config = dict(
    n_layer=13,
    d_model=192,
    n_experts=128,
    experts_per_token=8,
    d_expert=48,
    d_shared_expert=0,
    activation='geglu',
    moe_layers=[0, 1, 2, 3, 4, 5, 6, 7, 8, 9, 10, 11, 12],
    router_score='softmax',
    normalize_top_k=True,
    routed_scale=1.0,
    balance_loss=0.0025,
    balance_bias=True,
    router_z_loss=0.001,
    n_groups=8,
    groups_per_token=3,
    init_std_router=0.0162,
    lr_router=0.000669,
    n_head=6,
    n_kv_head=6,
    head_dim=32,
    vocab_size=19607,
    norm='rmsnorm',
    norm_place='peri',
    norm_eps=1e-05,
    positions='rope',
    rope_base=10000.0,
    rope_fraction=1.0,
    qk_norm=False,
    attn_scale=0.177,
    tie_embeddings=True,
    parallel_block=False,
    extras=['capped logits'],
    init='normal',
    init_std_qkv=0.0312,
    init_std_o=0.00612,
    init_std_up=0.0312,
    init_std_down=0.00306,
    optimizer='adamw',
    lr=0.00241,
    beta1=0.95,
    beta2=0.98,
    weight_decay=0.09,
    lr_head=0.0122,
    grad_clip=1.0,
    warmup_steps=511,
    schedule='wsd',
    decay_fraction=0.385,
    decay_shape='linear',
    final_lr_fraction=0.05,
    batch_tokens=65536,
    seq_len=1024,
    doc_mask=False,
    train_tokens=258400000,
    steps=3943,
    dataset='wikipedia_en',
)
Below are experts of layer 9 (counted from 0) of a mixture-of-experts language model. Rows are named router (the router's row for the expert), gate (a neuron's input weights, with its number), up (a neuron's input weights, with its number) and show model dimensions 0-191. Each number is 128 + 24 x the weight over its row's rms, rounded and kept within 0 to 255. Numbers have three digits each.
Before each expert's rows: a language model's description of what the expert responds to. This comes from a sample of Wikipedia text that the model never trained on.

# expert 17
Description: Technical prose words
router:148142122106128125172153125077124114138119151111108097111141108074108089141105154099097153081110080155111150107089081125098114110142145093152115129095104103090139106144127131105140157102104131077154124166104120119138135145152119111127152114111129153081101100155120122125162127128087102146083112097132109110130130114137125105107134122158132117111170181145174136135153164146154156115152130112142110147144153119134134129160113146113118148106129076154112148103151123160104095082105117108098168117125069113122151144127126150105105181110133174143106120098102127112107104129133104097
gate1:137142133131145107121156118125144107093124124156085097146131095101096171162108115137156191122124122179095117127128158122132132113120137099135141144101131105126147092113134103131100164146140150127139116159089120097103115183084124081128105119105115147124109152123147122145166136069110122175138091183133132149143124122128136116099138128155082133131122170116136142117141139103122151119142067139113084176142106145121064143121160149067102133145107124114121154153171109128123101137144085127153146146120137109115174116118100133128140163163134152114144139081170128130134122098151111107
up1:111125116105146157146138079121106168156118136085154175107144157162158162106094139144127111131129144092146116125113130145081155112136133147111093105154114139127140164106102163136169093125115095095114095092161141146154141102148153130103134162129148093127156119148103122126126140143128111132129187138148147142116133141114136149132076128101186105141118085129110145149134110129159108129126188121151117112131157115119166050126110158136114093104153104132101099111130165097156133124081121134089166122117133157137102128128144121166098104113161090145117122143129120159147108162115094165
gate2:118107109122145127173118117086127130108155131097135132125141141092131148181115162129133145103133179171102152096105145105076129098128147112163143150131153122120101126152123159105141146150106083163115097106086146106170145134124134107118131137136134104146126134153116097120138140159062148119138147142167085128117159093100113135111108091085131124115133143150141114193139160109166153150141112126179102109145125171132111152136131118108138174142154133156112135121110114158179138157132117121127142088075110163111116099109135131114126129140170155147110116148088130141111122113062134094
up2:135166116155124127110152122159101112117121148156145126112113136134108119089109126132158127090115094116142100170084090138135096098104155128100092090139100077128170105116105144113114118113128176125160107158149083114111113150149092171100160095086125173134116100112136134148091153077161086170091107117115139140155089125140105106149129150163121150154141139136162113065136100161123088086126145144086139154131166116139160123125114141148103098115124118116118104137165163090105153111160131131164106141149136116111111103147100139138135124109097078135125118131138112107136111134153120135
gate3:098133117091142103142102129117131154097102112135110125089127130099113127175142171107110173133101113140133167095158119125169122122134121161150145148102141138150136127092132109094129131103130143119134120073150135140153152107168158175160136173133116130096114134136084111133109112126109140169114131093121126109108128139140112128123144167131102072117088161143165128093108157108139127138137172114110136119131100075159127106118115157087109188118131159118132127118112077109110160144152122114098142146098163091141149135109089109168125169180099161156135137154089095116093138097131128111
up3:113165144113135102167087155112136138144139124061092115103149147157134045148085118134126162119124152105124148099127118095111174134145142139196101121125099111122084157090124111109114123134123100111130102164174115117164120141108158102123119118140097155118150140105092113139119125113130153045134144159106111148146115165132101112138102146133106127133105121107131120123169089135105143168123098112152106127110132108161124159125157145128120108144117148152064161064117117097147162136128138127112151133142112110142114131114123124125137141105121145163124145149092133146123133127130093087
gate4:105107144151132103097134107122132158138118140100113144101131130095129140139127156132106105104161111138127122161111069150121122126155158144132128111172147124129124090137112140141121108141125141107128121116070079119116135164113146110093145134107140145123117068098162145139204116134154136144159097140167113132132103029159099155136120119131101117099088167117137126140103100121125101124126174137117114171124113122129179154108161141123111138143084133143104133122129092171095128148111160085123154101154117141134134108140116117150166134107158187098154147146135125145153146088124153132
up4:096090156138140093095132117146131136144115098126095147120157116095129160143133150167116112147167117129140144154109105169126125128156135135132115096188131110119112136135132133134113079139097167125137132106071097132109135148143124097106147156114131127154135063117156145120147113159139144122141071133138115185131125077159094149150123110115116103087111143116132109128097119112154104134121159178097140159125087112125160109108158148123101152133092113137138108113126121184102125138119152079168154134158086117153145138132113122114154162086134176104145166154145134128184151125132160149
gate5:112127108160124119110151105174110125126139171140159167137145079118132072115128131126130143137129100119104159155143119115135155121111104112137145111124109164077125124119118111149111127137158134106132130152121118118107133181129080121121160130106142122150122148109151149114157160139142101125131127183157127123131162130154126134130133119118118101093149108148099105113128176151130145164140114140137123131138134085129153126158140130112152120150111114164140142067107118125131137172131112132064192085142089144127082105150143114124131093129188125136079133103064087110169122053115116132
up5:104106120127100154124133140123117122150123130150145174174126069121159138103119085116090143167132082117163121121169096137162144139123124142131144107134122152054118150151146102146115116132134142094139126183116153152116145152110128170087136088145166125129130136108172132109139149165140155106158136163150152136117142138138112118141138110126147101081171122130120106114110112122122201157149120143094117123112141099166142098194128135136121148150107145145134131109140155136120111155147101084077154080141124106141115098131170125115135124171172153125104150115095100110131125097141125141
gate6:129130127111121110124134089109149116157135138102115153161143128140151100075145144114112149153154105136159112162095128148134113149098087141106124114110148201153114120090174153148129134133142136137084114073099129111130132075136154165114098138122132120123143130135116138134129104107159145136171134109118095151075095155134063132119100126136114109072108156127138120138125129105081170122114132109102125110162122117134185127139155114118115110119143116120181141083124124116131103160172066116161133117102096122155114136141109116169106147176110125112113151146131145088137140145160095146
up6:125129130135141138087117172189115133099127119121102124108128120115143163179113087143129107124123136120140120108156104123102121122142154115141146152180149081103157122120099108086131132096122121122163112179134108147127115182162092099135152123123105111093120136105135139123118151128123118125106088121144146092160154100116191131131140125141204125161143132146113145107095115171142127116123081139173121150116112134122117190114110122144155117142121128140107115164124152137133166107077173142110119123168121133096156132117131166122122137101146137149129145135140125153103067102075174126
gate7:107096115120141107183121120136167087099130143108151115117143101124120138127128130145110172105139111096139126174099112118109174138135120117140128122099109137118108137152113127076105122097075158137117135166107120114112138151130099120149150150067118162140115119143135115154185100131117115152083094094145131127166136100136115110119173114089109098139128133122186127105115150106170139147133109152092119140167126143113178095149136179133142134127116125135068131110129081094133150119118142109169138109104154153132152166156085121094141154129152148161119126093103171147098119142141161147
up7:121110145147118125144132137164155106101117128136127113111164085112144155139131144144125145111162097112150094158128096110129150107137102154082188153120110149127110153091137102096123144099097165143119145163140140103099128136124096128166139149092109126113122108148129136167153078113142128160087161135115155134119138079148133136164193159122119124146133109116150139099108133094119146136125107153098132124154117139105176113150120193148118121150122105133101140158118057128105130085151131102190124120095151121146164170126086110123143160146110134131144132090106182143108135119158145124
gate8:160103106094109109102105148162117132152124138146133097130141090131132103123163108145143135114120094107081121154131137101138095129077138153129156175088125079108110117137139090128164143100134094109192115144146139137160159134074117126104099161114092127129121205127134140117089126098144124142110141138148102168118155169105102116105110144144170143146126127137126142177127104124155085100103131159164121140116143158164129115136110151104111152145104156103123128112121106146107084142123155146113133098147113125127107141173126121140085155133194144130146133112120167154145160101142107138
up8:157121148120107121113143146118104122149079134115139124145152075113105116109173101118154197129149155144100117102145140097095112139084127108155112149095132133144136096159134113145168150119093145156130096094140136137139156126089102091105132136147121139159126143132128148131115126103103128136095173154143118178128161151123117107127091140133123138108125184113119158129184167085135088097131091158126138120100107161150143093110127115117115173140116175104141108148122111105119098153081144092150121115133153117147118145126121101123139108146154156111121155123097186154179134095162095140
gate9:150147161138120105128130144128103146126131107180111155128138147146143124134081093106109087147106098127156128157148110135132107122152145143138184104152158133159114100126086088181134131149140111096142140144108168146159101119107130120138084128109138146172158140158137130141123140062114157133121138155163126101139081133074125170155121139145140159151141159140090124129098124125098108082155176117155133125134141174133151087158140127140153121153137191084117114126138094105113136109103113108131103104086145144135137135136139143185123166102133101117132156114163143116122149153098142104
up9:094136146122139144121137147149085132131142168107115095168140073095127161126137130130138117118128155158163132154117146109117113122120136145147114110093112103111134135150150123125137134168090181102073119128102148127124147145140116119130133125154124182179090102150138118166126159146089099122141117121116112149110128158106107126149116122152120083111122132149153150147115160113089132121152163122085156133143160108120137119148171160131114160113105084130111095105162089117111114105127113099104085066130110087109115090106115090124113122163158113133123151098092137128114194092103167091
gate10:124101117143142142130123152137132126101169086134121110143122124119143120109171141168144161136162133122093159113157066100127107112134134104087125113130130140148171107135128133151128176095143140148148116185125119156133112157119110124124133159110158108151161152130128140110109102142095147123162123120134144105103143096133120125125170148166142074106192138105160149167142122126103143112138162168097123172140147151151118138137122124145145136120115114154166155161082146161121128097064116162110136120127144112160150116100145127105147171153115154196121154084124171132111115104130147081
up10:144136124132139134148114133111137127127118147135100152146113155122142118113114132145118148126134111102116108167120097108114137119134167110072129077129156116124091071104147120118145129154146143078179153153116133110123157141129113159109114162109132115163113191142118162161135149112099117138119119111089108136085125139148114121143155147143099113132161156113161125135130197120134166113146155122115105156115132100083175147125139135098124166126101134173179081136090080067120114144135108133121081134133164153133153131117109142177122144132062164169140118131126158121153124117114109114
gate11:131091128126116141141155101160136104151084131123169104112144154124121098128108117144126206124129105123124132085120132131120092099110105135127129098178133091096099138115133098137131167125110096146117097150174125142107151100163077136135139150125093125115141145128130106181132142125109131178127141093111112145167118105136144126176160162099135155118090102101088139141110118142153126134112096110102079116128135124145128110120110147109089138103101129203123159133147099125102167123166076135112103174141148125133130128125085132166082148156115108110148158105142094122105134152130130146
up11:179115109145140113080118141120132096083134110152073131145122114124113118119126090099140104153143133108108146116132137077150106162118141147102145127107088164163127126155159140137138084091148179138200174137113128132107098147117148140118179107114099128100117119065106156149135088137165142124095117131125110149118164095149146079132111097133120162146184110148111151133135102116120115133122125137144171139134133100091113104153119107143160163145140152132143141152125154156119083102104143102132147149142108179145133132142137173118172137104135109137121142125146119162097113137123136167
gate12:195120131076101134110128106086191123112151162142122142126128075119128103131107147141138124112127109115159111139174101154126079163128133132136158125121082141140141139170096133153125110106166137101113126174132093141115137115113156177148115139141133154084097109114138153070129135139140116104101154117122145140134138111121116121140127124143161128183161173148118093111169105112131117087147163116106115149165159117121141134105125148123098122149116114087107085127085112116103155094158113158103119094143132137089142128137177128123122066126154125137106125137143111148147148135098118082
up12:156141110190136200114126126076157155147150167122121133141131101104136081092109096144144102136119106141109135098130104147173123140134132128113121117109062115111138136188127121104110137139111147112118091161158144127145173139141100134142111117084149171140129146126142168110150173087119124128082121163097139161116106164118146127095172144143154175115134156164124127129109119117126156161133173122071122116123104128078128158145104117141115135095110125147136154143129131116114156113089146155153149110154159140109148131163146146126102100136119129125096116127155104094123131172110142128
gate13:144159142151149070110125130089094113126112138122126115089126137109103168113125104124112104120107128175161089138115118136157092116132101116126136132087111138128116100098131159099144118159170155130086146094144126124104119111121093129166069148151165158149145156135162137126133111096114133129123094135143136099126111140134145134155098096190146167143114113138172133125153088147131157107129110116140119093155141118139129125130131124148112099177119145103141157163158097184097108108138203143124115135189166141091091105139169144128147141137121137122106137118128160158136149079118146122
up13:100121115119078119174143139136156096138132123133133103164150122108108103116118118143134115149127104090136185132127123108107136139105134100102101124120121092118106112151155100152135129134106113075118124163141132118140127122101146124123149131094091162145094166152114106175142139130121112112076103167163138146132087130121109128108123126158127123125143137136160147142117111069116071119176141114107125127103149140124137126108164163138141113141143120117126099107162119052158135137122151072085119092134114113166123098144128127115181156094121137088180110107139137186093109109150121172
gate14:126147151167113127107122129124139120123136121134178100135156154115102131129111113132161123127099148131106169152142117100097116095124135161110133138144124157112095152122127088149073121182080108148056142104142109125133154158149117109135122101154110128110146135112146131129145166092171124133143124132137124135117123131162113092191157122066110154159082103101166146122119092181113109139134104085121094167150126125134116132135107103091096150140105124113133131131129106145129141182116156071094113143115120112090121161141143119135133063131149166135130145102108154105107089157132135130
up14:154111141123102100134129115156150157109129089132165098100135143104144078164178174136145120100149115169076089157102124138093138108109136152120117129157105145131147118144121117125112095157106126100091133125157141123143132148191148137103122140127097135131149136146160142111127154092143122096120106123128146146115185122179119119139141130103128159133057114135152097116097143166100117147116108133142124133121157149107149155116114098109125171115127101124176118139110118128152145160107097132101128120108087127103091176136108090130121133152102143098130155157136106086103097176095177110
gate15:130120146174145117129155147109124111196131099137161104121113133093118118195116150103125120095140142158134139171120113106097129130170117137124157122116092141122103112087122176131153113140122102158169125140179165040131125109125077110136127185143128133095148168164159141136129128145125116111154127107108112131172122076144149132136133127134126140137150118120164161119140155126139144114122103118134137123149138129096108140101099101117132129130156079150102130119149104174123087135134109101134134140095146111149155133118122112103156142129139135139138140146159144209109092087123139096
up15:107111122146172141129091102131140165124120145143100153156090137122138128134121113116115124165125142184095138088115141114176140154106101092144152158162108132150130133127142113129114192158124140141140125120108128136129122101091138156134090090124125085161122135090161149120094117102171139127096123128148111130093138125105100179105136155134127112134152157146102096138156117115103181126082130136125076102132111113136147165110165142122116121175129113113133154120100181095129140137104160164143080107142103148142122112192090090118106139105153151151132127172113158134156149142150150103
gate16:148125133126096120196125090118125164147100123137115139145101157151158144107135115132076126132125154143120104124140178158110125122148120139148161121155148165142102149098153096145111161143135136128071137037131131137137128083136111104138175152133156130090134100142115168070084148106134128138129134101151104136124149142125120148136146113098077111130134110109103114108123144121102162127121156095135108110132122109088112136118126103125127107104137088114138136138161140157099103160127169146106121152114112102095133151150136182104102117069086113082101141156174125116120125126149144121
up16:136095141123106123115075139134124128123121125102115099141101088134151115154150137095192100105125175132065112110126121133123126178136138146151122123131087135147131164143100106132096136147114156139084102127140122131113135129142163125146163159113152129167139143093154150103107134121121123165128124133121124083123124156107142128127094175121148141189117086136061082120148080146084122092113136141139135111091110112128117141094126094145173113125093155092132110170102179090145111130121132158150135110128121146160143118125123170109127104109134088118129169165138114150154120155155157114
gate17:115152133113130128099130136110141156163149138083154135140096130114168073148103118136150164111137094085100090155165110115102130160142088101114133099109118135130116110095133122109186136109108167114120159107098108170116115128140141134124163141094120155110139144131126129151165107145103111130086103067162147117132117146133131136096130143120137184103134142127121151128138124092115119148155117104135145119136121137143110112094096094134068166081084157173128047112159149112108087107118177136111143113128142160151096102125111105149117123155146147117126140135143131124109104095132099112
up17:152118119142131121145131105123097103105123109160126103137173133134070175136151144116093083157116155185128145103114140196156121107085151154104123124126132121128142159163117150127090142138137109120143102128145141102136140135127131117125098127130109129184109124106136142109110139096153141135154120203117123132141161117123123123174104096166135098121136123146141109132125120148154121121143175139115129143128126154110131131161128161130155100157161120093114187186110110149151166132163121094163100141111137115086138121106164154109125104102113125109104089133092149137176107154151155186
gate18:090128122105151125132113131176102126111129143123095151155166119119132123165098126179119111097117139138118134129105152132133124176136143130141127159141102142125118145133114111142106126114133173144147102125135107134123119147092142083155136075123136137129147107178099129143149145071115090153122156222204151132105134122117155107122131101105111108134115141113202114110120177095130103128116095133120094119095092135137114093113145110114107116134105136113106142166116108127130114113148147079116140152174124119129158108149134134140090080149125126116117117090145089115175109135157094121
up18:085139152173087158151136172099149090140118148106143107115117122155128138107132150098114162098136159128119128172158106118074142102129091147133101106097163146112132128145142136129097100144070096143127141130119122116151140106142132123103113171131125163131116122121124158085092120156138150102132139091098101136125097125126086116141126123183132131163126142120086111115092104116142102147148183151131118149169187105126123135114095153153113154147117140127101138115156160080124128142144117120119119098091163151165121146101106125089165144084102137120179135170150139143124126108133178105
gate19:120125136147147120153093142125124148155093142107145117125072125139143182174114118114129153113137161131087143117087135136096123043123136095130130068097076109109118134130110132124137157153140137136113123121136134084139098118142110081147142096134170119094116134154129110136132127120135122147120077122090121132153096081163130118144089124110111105135109124118122086158131084120113143134176105137133120169120099165106107111129143146127088122151163092174096142128132103095096108148090159146094127119088141129127120147158141128100136096094120120145134140111107137085102145185123116154
up19:117121131155122133145113152178154130146116128132150116106031107128140161167137116102114140093162143148112130117096126131086123083124167115128122110099132134131113160126121161132177144147150151135120133145112147100119085101158100082159129101157136114134155091143158091158165100112140136132101108094096149146100123083168130132129104159113105126113105129130126069145122084104117121125166084167123123133122127123107091120127153153141093131158154125160099143140089107107081097139098135130108120138060136127148152154126142113142131123073106127128152129112106132095132139148133139156
gate20:145139155146123140134154134102132117077104116138098163124137079112113134171115125136098125136134124182132110140118133159104140137150123081124108129135091151121085117107157135118116143153143160109115157082113123142128121130139123092133123137104161085128109124135143148109147165119075131097132146132129128111127151121143169162103085085146138104122144166093141105145107162118151139098112176129083095113138108145117132134145107126135152103108154098135082173164130178141137122082106128142130180147146087159122122091143125135086128099088124133113127173136152148122153086116098205141
up20:154140123125159120137101093079148106152140095129149079097126175113126151077121136100162161113149142136113123125129127115119112090104131118126131113155077151137121149131144141097091126106094113161130126124161126100123136083131136160133126128156139173097175124123160125125109164153129149121094084118101064132154184111138098109160133093134110142085101091126112101108153079098131162135128138120135139121117144156128096100174133090064135098123166148117154162065119117112149120159167140151136105095104122099119110089130124115141126147121122122133159102111116116139104146134126132127
gate21:118160119140116130146135126131142091094134157113073073133109128102111065147145106079155176148144114126115130124128138113126099135126143149153065117051135159099150137114113133090131151147119113148129106186112127122123118109129127118128133131133103144123137105140132111120145160142149128118103147137163184118123112074071168086083127150134135108123121127100115158111156100127080106090119134163164105126079144145127146125135146120129132193117105085145121126121130095136153103122120156130103158162146142117130158139106140094121132132141080142155119122145156087129149125097144110109
up21:101144139135139120129127149081101160137096136101131171113135152151120141121119146141134093130096132166136136167146098118128142160129097131125111138156088105151100158131173142136111113145151117127096143092147103151134133146116124164117139117122139165125135176074143127096153116135125091150166102146133107087129112167149095137107159056136116097117110155117156102151095111124153157145153135140089137123124179141132160139120128123132132100128145175100113126098156152079143146108141101135184102084116098133099118141140081196162099116109135132124116115128166150143137127156146157172
gate22:089153119106166128131133105114165126132136119112091120117073141125138116155101153095125135103123119113153121076123114162072113098109120114150124108139092115137109129158134137107099103120116172101086159116088116142115104172127137108129097140149149135100123160137123124153131141157154113146115079141180105106160104109163112111140160124143123103114117078193119171135116086138106106115141135087118120146101136142133142121114157142207108133144103128141103120072141088151124087152125157081092162139141146156094105148121132103143137122145152154129098111122099135128138116094116105107
up22:138081118152096136141141131126099119113104129109152188120156110141111148110159081161140122150146154159116171177103147117136129157134152147117120128151162128084133132100146104135131127146126121159145085168151105116156183088139113137105161101109077128133148109097147102145138135164148105082124128126094137150126162156093146159096089106118120139142124186076158097130123165140151117145122115161140119132144084106140090116175120112086112128111164129115146148171155152124172151137110130156156107111092101110137114088133117161095129128111119132129154127134143116106105123165120152143
gate23:150134132126127129149102124099090115152120121141085146123137097094090103085125121136102093101082151108119136126143150103083126086123121075133136072153132088107114107133109161123088168117130130120169142156119138114185129156120124106113151128121129135096148179105125116144094151131074106138122097138108108120110176116104092155125087124100087108123123160113109091120141095156171137165160149129173145133125127129130096124119123163104128094115131131137157182154146180114122105143138104134143136085113136155109110124174126127136117093151138173096119143119133134139170111165130102135
up23:118108115131145120112178144162160127102141136119169090127126128140176136157101148105148157147166093132107109134126141163179118170135144156136135133119132157139128138120153133117155097126129120123097119116156108129106124106137106149123100114134120116146091081162111128124168099145155144112119155104145148143138099110147181115127146112184193146144123113146154142150132159128069141099106126096062082132138129135136153137153144132123127144147141123122117053109110105183150149122125116117100116176141128116134142112133140156126126158097116069149129107139128113132076172083099140112
gate24:109135115144103131173111114124104182119135123133130143121122197155156127126127119108129138147099120125110124121131113147094154130155118090146126117120141123109121144110122169094138152096144039167157149134110133113131156097122123082135154116117158120131129095128120102107123107142103105110151112094121110109146140086125114159163108167101112146132154113098165146131124130134163148187135134105150125160134140073162104137119107107136147140105160085156158133145119155127133201161107125114115124125138081128137148110140095136112135102115144178196102132134161100179129118145125139164
up24:156118131112148129091165146122134067131102144113134110118121060118119086123148180142165114105120191124144166153119111140137131109120109159133114144110091117137128104135099107137129087126117167080117106102137120127129105145161136138097110143128113165106104157136120134182132163116141177145083126130122140148112102146141143125097138105134148126124115150117077088140143136127113116052135135161129108133145114125123141152127176143155100141136155148106123127120119106120131064135155124112142150142118114154086092156119139125109147139150100079067160136139109118065147121110109130101
gate25:119124118099127143174140138135122123131107151110118088131141135113120188142161156116085157111122133139125153096126073121116155085126142113184112122136141134109127128143112147084170146131089153125111118185062131119132174130130133110112151127089123122134126114186150105107158160136125066112124101162147132129123104114078086105124138083141102126087111127139156134144130112127140119114150160170137101101155109157135117114150139144142102148139150126116161132077152098167168124148153137172109095132133074128083129113099125135146138140115148133141143094100107121135157079129136111119
up25:152119120129153110100117119092117138086111133107155148147118115175147096112100086153124119129109109150106053165118166134123098156118162103106155122142113094108138125150127114114116121106133115117170153084175121117110106140147138113137140109122147154148134151104086142154087085141140131139136162106122112118144166138179136116110096140130128154156146124129122117112150127162156152116131102087106134114141132097165141139113132076155138088141115123165107109169113149119069138138079112123134151107166179128198098111161112142095116151129122098153095132161146154116096143133095127123
gate26:129109128145132075177180091116132136126075133136136124117171131113134125134092168117155143106118090137153094134130141101113131097138145138135140132122122136109121097148114111105089089112117103113108135120123114141108161091119095107140136120140132161114126108100131133172109109111066127100118125143085130112140132090142149125110143097151126128081119177102149143122160134138161132123116148163133146114135138054108104161133160142126082087116128112106113109151110134108170123107145128135095125064121102091093105105133128128201139129142144168111122139093104172141123122083160094148
up26:144142145139117093146172113107136134138078128134158125119175146143141123114112161129149143104110071142147100153144141119109145109155125152148171145101124149134096084134124116116105077134103108112100152108128130133099147084112092101139093149128125158141166126102133139128100087104094140106113137160071164091123154108162146142112142101164136120123121135112134122125121140143150127150080118178120161107099147085094112164129164110147125077120108137077100111125102130094149130103160123168090137072128137122129107124098143112189136131116125168102119143120115167132135136093156113147
gate27:149105123114131155097146181161182112163095116162109157136123072095136144103138153094158147097120086141138121100094117120180097182119113149114129101137109140104138149114130098128137137093125142114108105121128137156134145119174164152143135110105101156108101095186105119127097142127173143153103110135132145159125116143107130127107132157158168148131150123111129128147122161085128120120143154123123113149138179106102087140151086134132064158144105087150113159088116161134136091115092117151138111127109075114133142121101124138138111148144119123099104136104097150102091099110131118111
up27:150161145135114082157114161134143109174121140129105090121134113078180115113104128102106132089120104145132136126081103124173124161135099177124138085115103105101104109123129116105140159116116175097146139135120130134120132109139099174130130139133096166116129097205126159152150108106152105087070116115124124145122143129124127123112125154164119090107132107102103128109106151102112137125132120140139101144126150102108103119110119161162086120153102120185132125106126123115130071147102156143136129193170114105135136122135082106106135114117106146095118124119126142123072103111136158092
gate28:122141142107142130138098107092165131139151117083147109133148128124121167135123122102111130128171186148132135090097190122077143116147126141161089135136149110133199118121121162097136109143088139159134116143068129119130141125148157109104141150086156121095167118142106138082121123105124150119151069128117102107110103106163105132097121111118119091101122144101128131157173157117128121129135158147078095099079086156132110118118151152133140137145121122136140111069130137112138163143125132120134167138123103149164105139133146117107120175099115127138144087158111112116092125157147172123
up28:155140142094126141129111108107145128152104133104152113120143111159139181125121114140125122143163157115119078086093168114100126090133125166168121116136162137145169147111131163130160125156118170161140101113104130144107098104177135099105107148091144102093172107128104165076083126093140179113159110161108112110133104089167133095119106096103150117108122116111120138135169163111163111123136152142094124109098107161146146128112130141106151158133122099119133101121119145141110167113152112104132143161145101146157128158094142104144071157110107103107145110149119119110100134171122164105
gate29:180123110121148066130122153147103140143098132137095133138078128133113153105180190168093105151129131113129133156118075143151090125126140135162132130108145127129145125129075136133156166121124147118154106162162134118119139114088147086112130157119065147173100140165123101181184132149087111140134135139132113137140146163163107139110090115161143120144130119152136146125118153118125147122126173137172125103109134098130097124137118141130154112074126148133118102171089124087133102140146141131097137100166124131142137096144092127079142087147144143160136126092150128119146139134128112121
up29:167116124124134060094099150144107166155115122145094117143102137134128128141149179168095087152126137127102118131130096153141125133145137153159129116098110113157131102121067150147118151149116122131145127127138139132080144112092148107116129187136098145145147122155114128158171110148099109155122124115147130189151163195177132132100090134158128107138105134152128158100141165096107165112121153138160120095125119121131102135155138156151148137082102178100125106159091144110125105137145123132090133108186156117147135109148092126105143112174131142139141118101130148118137139094126154106
gate30:138137116141117093120125139102138160148132137146138093148163171133126126099185152112106084092160121146131111118115120105119109139111107113094162128129125131149103130125099117107132114144114105033138158116091129116140085139115118151129129153157148133129127151135163138141155095134104148134077121104119144059142099157106154120111081151129132109145159141161110113136127145143099111102129155097123122127155143122146148152154134100095141083179110114149149074128138065127119108115114140144101091120123168118099075132139125176132129159116127129150130145159131135169137165088097137093
up30:105133134160135149067123141131118132108103147140106124115140088066210111139166114135140116089097141148170152123101114123130137131109157151116120113102152129139146125156147105129124116130140121078114118134112106131147113095153153112121157145098149122120095114131139112129086105146124141120105108057150133121118113154128140182131126125128160113109137083155097150132133133123071150140136125097156151129153176182130136131112179143152128150142127104159127122171130130143144114118120127115108116101146099114119054070106127102078117108162130132119128153177145145165131150115136129159
gate31:117116105113171149147178151106134132133115127089118159119128121075147143104120142088118126077099149147139158129152140145135141099102119109133113099144109159130162126132120132125092107129107139121152103108129131130149152100153157148143168112095150137131117107170123104138129174156117113111131109151130080136133110140159106172135117144191144110099152126149143077136123174166172147130143188110127128134147122099145122121154110146050100154091133140114135138137112129129151121155131129131051149111119112110130083116109125125145121125101135118112118097179052121122098126138105115154
up31:101102139134113129138150163123158163145121110121113156141168110086174148121138134087092135092118117147165131128177149132146147125095128150121116118100103161140132139132144093128090123147106166113153120102170139145112109104157148153146125124123135147115118112141148125112137144144141146105129130154095088164117135158163098166134148172174139070093127120135115092106106169164161155141118159121116155122140131089094145116137121140070131177113141148109130134124096131160136142161109124146091138082160126094158132149102145139150133156103093139099126150190085122117114160152154131176
gate32:192125135126146132146150182111151105146121138087106147166156113119156133145099139158089105104125098176105095136104119130156147164174160123175162165115123140100115139153081127087114102127082125089121143108078132140142126130127125139127139063116181165110150129147135115125150123107150127114104135153082134136152176130140155101162150139118114105143154095147148116142133156120113099119097112120108143071127125101135111130141104135102137138149125103131126110130156102120152161172082092136110131107124099114146114119123089135167175179132119130147129108142095145137112126116127089117
up32:129114133126093120121163155134158098160086147116103136143114107162078136127111050147069156119141092098148109123148091080158127151149170126197102118166143156124124128120158096137115128095130123119138115131119149152118132169148162142150136097114115183136112117133134152107116132123138127100133108192153099128104128154112145119134109110116164109110132147139123095165105121091120139115086148127168160111102133101098120097130106131082097139127143141142140117125138122119147136150148121155102108112125131121152154096159133138081121111102116169099116107164112096090142132127139099070
gate33:128139108146156146142134099115111112132130153111159127147138114065089156155177125120129152116107114122109081097117099115138138120122180164136150115121117093164184113117138108111117121111160129142147139115142125125118127155128101137101151082115140115119128153084118148095134142118134135159128116140108102119128143133126136110121147141165096140075160139127111103108147128140167101147116161126155183142098149114155123122179148124108184146108150134129096115115110177115105133122133115152100122098142130159137101075152116079131032165106131177120128140106120146140117175129113173125
up33:122147131110125137159136183127179121136137085132131082149124148152158148109123128134074123107104101145142112111118142172151126141133145133149157156149134113127120147173093140127135167127088123142110122133106125162145136086145115158132148142161151110132152128149111124140053146122122105080130160116144127089123132097164086141124171124118146125164132115188142096143083137150142113108131114077143123141151114112141173171082074114178107138130106106159172136138104145124140163134083123117104111162119112115141126123171102125122139113161154127100117096151105109122134132085111117103
gate34:109141132139116106100181167160126121127116141164141086138135098117097059121152174163108230092126107147097113144112078154081126103124144151148125133141120143092131150100130195144138158147127135128118128146153142092117119143156128097123120116094104114124107102122115104134161138124156120150123129120132132150167112130107140120133136120142093126147140117124157138128120140172114122150139115140167102157139143150131117110154126130146129181156091080124122164110158146100138138100132088088140189104102094107128138155109125140138124133139133112124128136107119078086170115106129115106
up34:135142145139083115109182166153129136144168110165134117137157129129121066093142163151097164107142102151084127160145086143117124097142153158148138148129136128117123169104150164168114162139107156149114146128182159106133110149170095118143091112123112096136109108127132127146139146112161164113109175099104144155149138101148146135159152122140101142156134108109158132111143178158146180161113114137157118157148123132114113120136132097160129198161104093133104191132125142115120120135142111132142167131112098103166162148114104124154124148131110131090132144118137088125141133129155117140
gate35:152113135159140153097142148125109097122078127104137174100110058153128120141129105136166132134122142113158162126124137117148122168137137131145158093134156114127134160085131142128128117141163125096189101152083035080117138147092160093130152120136143111129116137148151132125129142102145140135155149098178095152119105081073139118116119122144123121118157174114152109134160117106141089131127138129129112103162141159144143099156130168148116069155129117112137147082145138131148133133131145107131189138133124146113153100125162119095129103093125087118119126119106116117129101129104137147
up35:114111138124128132118121128128131137138102096142116150105110085138138125179158105083155094114125150077168157116138110118149106167140103128132161108158177111124113132107148096133097108115142132100165089168098073112119135111112115132120154089146144124106139117124136153132102139112151132115179163077105156159136102091092167125126124107147147115098155132132118137140127137099131143129157142114111137103145135158142127100158167101166153122171120141121130147088134140148094098109119168080110174187131052121130162118155141132109112122100095086117168148129134145123126147126145154105